From a checkpoint of a small mixture-of-experts model trained on Wikipedia.
Size: 10 layers, width 384, vocabulary 50257, 82.9M parameters.
Experts: 32 experts in each of 9 layers, 176 SwiGLU neurons an expert, 4 picks a token.
Training: a variant of SOAP for the experts, 305M tokens, 5209 steps.
Below are experts of layer 6 (counted from 0) of a mixture-of-experts language model. Rows are named router (the router's row for the expert), gate (a neuron's input weights, with its number), up (a neuron's input weights, with its number) and show model dimensions 96-143. Each number is 128 + 32 x the weight over its row's rms, rounded and kept within 0 to 255. Numbers have three digits each.
Before each expert's rows: "gets" lists some tokens that make up at least twice as much of what it gets as of all text. This comes from a sample of Wikipedia text that the model never trained on. Tokens count by the router's weight.

# expert 9
gets: " 0", " ", " 1", " 2", " 3", " 4"
router:104134143161117106124074074074046155129176101125110124116145203131089120172124176158171142134117109142109151113153109155133139106130088108173158
gate0:163122104164144140110200118135146148129069119057154082156125125110122169075095091087082114137100081096107083137123099077112087098109151156140131
up0:155127149105121101131094148186163181198140145139173157154160109171118181136105111096156134167131089182118144090146135111182180098171164101092139
gate1:117149099123090221130174139106109083135154063130157146107091160097154153131079121057113123118110139103127103200170132115118093082104140129117144
up1:156148159170115099108130145122104165102099166084109114115085109149139075170136072119118090093189071133166094111111087079121102194000095171116173
gate2:120117133113138157171091130064155146127190146139115092092132064162071113105132127114147105108115142098137086158091121106111060121090083176057118
up2:118094090100153138163157093098089148155159149138134061102145221173148163123169110106138070146174140129114158116066098155097118122163092155136186
gate3:138149118106130126116102149117064182095123167141100081129107135117158105104159196164103190133042069138120131064173179166135123151091118107073113
up3:102132099117126151153173167048170136125111058166073104148116092099082136128081124068090091110150140105132126170174110061156135173149101139130165
gate4:117121135160122185136129072148126133116140136103139133092195125124084123148165124088172156113144061112116107126093079145108090148119163143123152
up4:139053124094154133124122142135100128188163137130173139061130115096093177105094146109123136075108162095053119162132111158072068079118135173113160
gate5:138185137140196123127167149173148088166132136117098134085165119139119064104129133113117127044150104113121172089134152117115093135100126130188105
up5:123122109080135200130173150148129139185103120151167135087111192137155141143165092140200069140150198118037095112057170085147134104134158134130128
gate6:083170045108132173189127140144166164119119088120141200111100105191125112079167087140143122098109155176104103157106166174115123173093144094204140
up6:141135139076088107113155103121121155173079104155123113142133215193116138106098066184137150171109128108112083136152057165128132168112131119161102
gate7:204191088126092168081113122104113125089145112123138135150132154085162126158092166171154074145159162158110144112134136139124153140151081120079139
up7:085145114126115159197145102115118080171155080153193170117135115101100148170145113168019113156132136151135061094171141155110142142176128164129129
gate8:066103098142145135067122194084022132059124091159085116141154162208159146131109096121102162124141137168124136090168187129117132133156097128181185
up8:186109091120124142126122045183181103097144183109155166138199154109117097133092133106071092160189064230136130112103143065189210107151129136153103
gate9:108115105094138153149121112124141108120107147129156131154183131149072127106078086160140146181110125133155193145166154135146157153144181134118091
up9:141161137141158140121107128142188151115175121123133099136079117127113090167063145157138074132113137134137140134150125167185120151107071080106105
gate10:141150145104144131115170163084188133067176134095158084163144161102100142092092133146120138132092088144124122115184143154150136120082101086137179
up10:149144111074139123113124099118104119138178086188156165104115127153115070124113154146081158166157102136082082172115105102139109072122194174188151
gate11:101085156189142116070106109090153176138149110134147139096097098184161202146132141162148143122175179159159130132109166093090170159117123151158115
up11:078196160073094165127108139101083084108128164071135073131156134175123127124076124074156075086141061119124103155129094206133073105130080137104132
gate12:149130144164093101124113105131154148142084143191084139091118124043104142085129116088098098107166096130145093161109112148120122135090100112134114
up12:156089209087089146140148126140165209084103136107132115147111180098111150081115133101131194160176127097133117151140052172094119109131097105083078
gate13:151148147132167125116138105144104168123075115094133142015107135133120107115155107072179097129126151120145128124170133147152151109125140075121083
up13:080107128074112086146142170069122073134114128132140105110153057139115162099169146162076162136131164105124125077205118116141097134145153137153134
gate14:063111179163154113089129153148143107125130129131132133156172142100154167089112116118105163099155096118125139087187112188169090052106135093162106
up14:118057100156103133142130136139125077117134106137105205086171094092123140082115100138107039107168092134101137028095144116130102181141115142196147
gate15:098125157128185091131092107095084059125151151107148142165092126107075124139107128102105234058146123134145108095132080130187081142020134157122089
up15:082105160109134086123126077199091113136085134171132147111092167161099097146075156148057133107098145062137096116166179164117104142108168107154136
gate16:184117096144079136145146156111162086131155105136134116077130108145130125170098139173115049125133064069140117118056217113133101136077134172136092
up16:172171119155126071110157057129114060186141167081100116152129130158096134124106190120126079151132136079169149142145148186104162068175124120121108
gate17:155174125169169108124105152093104109211166087094198115093134167067178169144117158146146102155169093117067184103134069153128079130146095161114158
up17:135124109042161147158195130113172130116169167095156165129147099097141102118133179120111146084099156161159118172096106137096138119169126107090146
gate18:106126118143108120188145134137142184152081130122085108195123123150134119067152148094129176171172085153086096145112142172087137190167195164089125
up18:162107123112135110124123095111182132096124170139109164124137144154145164212154081114140154092139179175168114080126112085158083173125121151078143
gate19:111131151082133133119068105134144105138127159146087100118147150120171123103167108158135140142140119136072163190122141080151154105134148127145161
up19:145161104146175166087165099118110152116156158079169154136106070092157099126082117180166116090100168135163117159165125179113170167124150174107161
gate20:169101168143071139104157183104103178138153124132163145137155179125202116101142185088109110115133100090086087092133120175107107109078144120114113
up20:127118166140086156088197186073069181168142143159155144156167140111119113104152112199137143134137137139104112078057114113129120093149116110113106
gate21:157108183135171195168127124156103126131105120120128099105148093158122153123095115070096130087127154130148096110152107106093095089126196196096124
up21:082106096088149074137157117162151086185117164160169134131141101093131083114105113118138146080153125090094087143039081093101115145152114085148186
gate22:134140110138161127179110109139128132131149113064144132165123085097165146102077128150109193152114170159129083115155126161135098110134097160105157
up22:090123102146178141096151094095131146147179158071120106147184054193120215114070160111087159097115124143112135122128138169139155170094137135137139
gate23:125134113162108079145092195142153102103086132158120144150115104118099083125111139123183050106151142123150124146146113135099144169101132120090118
up23:108138198111146090111083116126162141103094144145163158155114187106077098125123108084125101059173070106139146128143173074129086178192125142080140
gate24:115142130148082153113144116156156092161169056117212155129162118095145098042199054168188130155148140116154069126130087123145135141171121099160146
up24:121096189086123119101128102118113143136103179132121048170111127113121159198171151125150195148161153136149166164155136144208116134167072171078082
gate25:147097096174143204162126189118107129131102141063099119098147155068105134113128098095085137079129076138113146130165144134079127130107139108141144
up25:137123139102186120189142114134063078103187097113103143122066098080097183124082132140151134156133113103114141130141097156125146087063141122119105
gate26:149102127129131149133087142160160108195136104107105130144140104139066117118120172127151138127093142112122124116150107155047121140174097132102130
up26:107163157151176103124133119170162108105114151124156158140118157180126121086120097093154168119124147147158100162106109111148128153126126150104135
gate27:177150107162064136130143090140109135089145140074129093119109141157107151119146089151121164133133183101146126105127103114143087163118173135163147
up27:109152078079097128139146098131116036087126100141101136113127082131119102120152130109114075156112107098085107089159091130177175156133143121165189
gate28:181109136110097118131135143156108127137109099090172146113128147116067124146175112113139146160140166063176132147120112166162119106162101100112148
up28:123078089137082107113178098127071123063134124111070122111105104109151150151157120119088158179168140160130197106130151111095146160127144117127082
gate29:144135159122139076132167097157122107101133167153125090107152134190092165106156095106092179131160123126085120105160142119187133144141128141113164
up29:101164134099150134136155193111111137165109099092144137151130098165152121080126147124138166132112103136125154071144155168132101150099188104090095
gate30:142137101106125126175123163119122195131171132187129130152169084106141104119118124173182110112119150107113116062128114090156081152026085104146097
up30:070144146137146093141077130185152118096156099141131155128153149185116098152092097130107175170098065094115081158171097059075125106141147137139117
gate31:116134111161096089122114092125090122121168127151126103091105093096102145124105100147114098130094143140086122097100189145120106118156133162060154
up31:169167084171127079188089078121171132059138164167077120124094127119135141134149191126181159163093124133126172123162119220115153135160192140124091
gate32:099136136155120155152134086142139092153106150084071178117153151130169112063128150161173134144148151117129167082109152150129085081106119105177170
up32:075156136084116132182099085084138117158118134093137169119158166144176097120129138094049120128132137121185159166132080086110117114140173150137071
gate33:126123109162125127130096101160132165083200146156143119132161180156147108130152168139056092100123202174079141125135109169114131131126166123091150
up33:136107056131112109138158151129120106153118143110137128110157146130143136153144130162144107172157138120103144091112095085150143070191151052118097
gate34:116157085124096123121123124069127173186172160176094175097109090142160119092088137132141185133085128182176185191109114169104126135148138138152090
up34:105133085086155157108094161117110126152152168108124174179117077061156121167073136156077140108082154160169118130167149125122116192155166121135087
gate35:121145160088159166085131195118149115151125117124130039180159156101144102147142170152089145171150117165174111129069120129138147163108159147131109
up35:073164083126189100172131168147072115158096121074068131086118147134167121114178109190123155165141134121017106145142105074063076111148161162139130
gate36:111138078051132074176120076124093124157071104083071162131054130130139151095142084112067121144126114129121158154173076143130135144159119164113160
up36:107134067111102128113136125153099137125160107169070158214147138109100114145120132119049157129089114125136082140082098142073124085176122193147177
gate37:133121116073074095123101174115168154110082149141112105112215109088150126142101087158146121143124122128167084216143126140149130172126154096135131
up37:155097166150184126107148148066067155182067158127162058120118172172131104115090090093112122156086114118132103150203077099157109159112168121103113
gate38:104104137112151055169107153127085135138113087094087088104145080093123137109130121117114177085115105164098090124093146102118093160111137116141124
up38:192145100130120141091123146121170137115048190109141169182150138125109097133072129124122140131166179048160153065127158094181182073097163123142144
gate39:162158105138142069166164134159149141118124143105178100050138093106167125163097089124142120104121137117166175094119144197068146083105142157141117
up39:097105087097073174099105208082185065122073146182117078163186172105116091062143148080101082147197148100153103139104119144109167130154134121134160
gate40:103116167078126126091171112103124139120133105119145084124043126139091115152064092121212159138166089052153108149151140125070128170070108126103126
up40:122164117101119110086147109178142127194090082122139125153101113155088124109163143119163152151144142100075154113136135045151079110104108049089154
gate41:185118117159174123119128164106147109155154118160129151134203204157150117126112095139150122106151141080044099148042151115112160161134095137160176
up41:154139160101088128126119114139113121111145115089152118113165056174116157119173077143084153143116071135226143123143149104151144071090113122103130
gate42:170204167116130118104130142128193124120148087088090153093156118136131103099140161126127100120075113115122089193087150137145168153146186162159147
up42:111103104173058126152121080133133160057108157088141172113093103153151172152158103128104117133149133161099121095135072090135090118049055048163098
gate43:195104177086118135170108131137118174160086126105173174119157113116106131106089097189107170025143163167154133124092118133110092151158094108125098
up43:131143174138095075126143108104107098166110102175157143148123120077125104103110090130140175104119140095092141132080139101096136159105138150119112
gate44:083153114130172146093112109136120117107145151161176129139089070119172169220108144105069129066131110144067131130143106153125066122105147069108084
up44:177106158108189130109134145160143139149150095106135140132079175098139150062129122181151170146146016093073160042121175139110101065054123114094078
gate45:168172118131179137129111098141107136147136179085075120178142141142130088107170198172106106136136133118087127121162093112124147105159134114097171
up45:133163126081075088139158145139099132138118078135083121133142152160193126090125117196114165108084160094096082133145120127132072142077059130083146
gate46:141114201107146206134083106110099094118154082075117151115175167188096142111119186138095133115136086098098112128074095101165144171159134162186120
up46:122126117103083122141113160097122078137194078167076163059091120147141120172146146107142110198086130119149084100095133117153142150097116119031125
gate47:130062169115111113146075107090127146148140098081091171124117151144105116040156145156124140147098076092094083152047119125162114206163149153121119
up47:093149135089121067112132122098103182135137164090121141119154150125081112136140155063143111103135192112116129095086129066118107113073157166091143
gate48:079086126148107127062127120098130154119170168117111103137210171121123164165090151106154155095140152135112100167109139050089136157134125154138155
up48:117147115183176105152143149146084122087125092125114153084124098145098140119075130071095113104159197106120060114100169104126137058124149213098129
gate49:150180101079132162148151164112193126136139127143180175058114159148099169090111134155097135086133090160138139156123098114090156157117167089094155
up49:112100113103094178118099102160131151198135171133168086079107146144179088168128151100162111110133153158170137161117115100152168147141158128125098
gate50:165129130112168151169185142087115159134131123166165096083156168139076099150107091148102149117096125128134107115086040146150092101108135100131114
up50:139108113132099124138082141055149179131079170094133141061159118130155124138183176116104185100120140118081122141150119109111101137138094116096070
gate51:132136105113141192118135127109113110129132166110126088093164099096137160115084107167153161122130168077161121105126095070150145199140073039140171
up51:129101143162135130172125177173056112090142173113133166131139155170159123121064134138157103147113139125117132046170140076084198080124123130158120
gate52:118088169172159150104144121198182145155147126131097163102152253170142124118122130139155148102104190154080103153098078164109111135129097123135133
up52:112176115097121143169133207092153125155100166119104155163125077111136155106183129102179144074188150128164103141129121107153155171155134156129109
gate53:173142156174162139149118126183105136149099143187159123130130114152145136129107139114132085161075115190109143102158114142124091105136165129092181
up53:161125101129153153121165135144121048125090191126114089168185114124140124127135144132150147190125170103126127084137139148118135088095115109110088
gate54:131144116160097140110123174129110077143122050159143102139083087130126123116115061150210108101141119143118156211101092090114064157093126171132090
up54:103138095116081105157119180114130107112147114169136185119104140076131126153117184174095133163176131129169130087124184167166191129169097124164147
gate55:082151139169064139102195122187142158171185165125151137121173143123155143168161109153085118155115115139150139134054118123145130132130075144110135
up55:128150163169110178183089126077123100154141141118125095136143085168156125118147109103162137079181093132121147112104056141106145160128129116147120
gate56:153144115055171089128136156171133115080142096111159127152184132105152113092099068096115123141136175171068064111102088115136070098075106085097108
up56:076129154080212117108141164128162100091169116102127151174106128167067101100084138059148136169068156176128176177100169132109071124156062159161087
gate57:124199244099151077101142117084136082118150092165120128119124080177141099124193087106200081147141103110134152098111097189109081111130148127116105
up57:134114121142106152089101124114094113116085091134119098190114153127162114190188167138126123144076130129086157168121119133146173151090081136146124
gate58:080168151110158153167093168177128101117084191126146154094105111138142123120106124149130160125142099163106115120110084122171145187131102156119141
up58:160110086076176129092069124168145122108123084127148098076184145154089190193141156124112153123139159152087091151195116119160073096092090128069165
gate59:178161130189118085143127143158103095165144165156082066116149148105092147090081053182158156118122055146189165105140151140147145151104145112119142
up59:128123129115117085179116176103132146108150081075131127085159140107127079089168121146105142095158101111141088165146121177126102128129172145163101
gate60:110163115107091155147148114161064187199097100150171126056098165066151128134068173153100105107121118150165174139138175128122125076137139142116131
up60:132155182111144144059188099103180165064116093123124095128139117090141167113178121120121129116113102137137103156141104113135173165181158132158119
gate61:125136115058088176116131178057137084048088152114064115151119161149110105115155176051106104125171095105167174133068091154166179114130093084135122
up61:162175124118050088148150163096149107118105069130204083108099147125126102111168142137123117148189102143109100153152133101156120103152130144201208
gate62:123110148139114147072159083203164162144126116117088089143159130094103117147117125125067145114143086072156148105156129092111109131086154111144143
up62:162156212150128112101144128120110128189062122135115119149155094177122153095115112045149079094087107187144147147147140161098139146146114143143173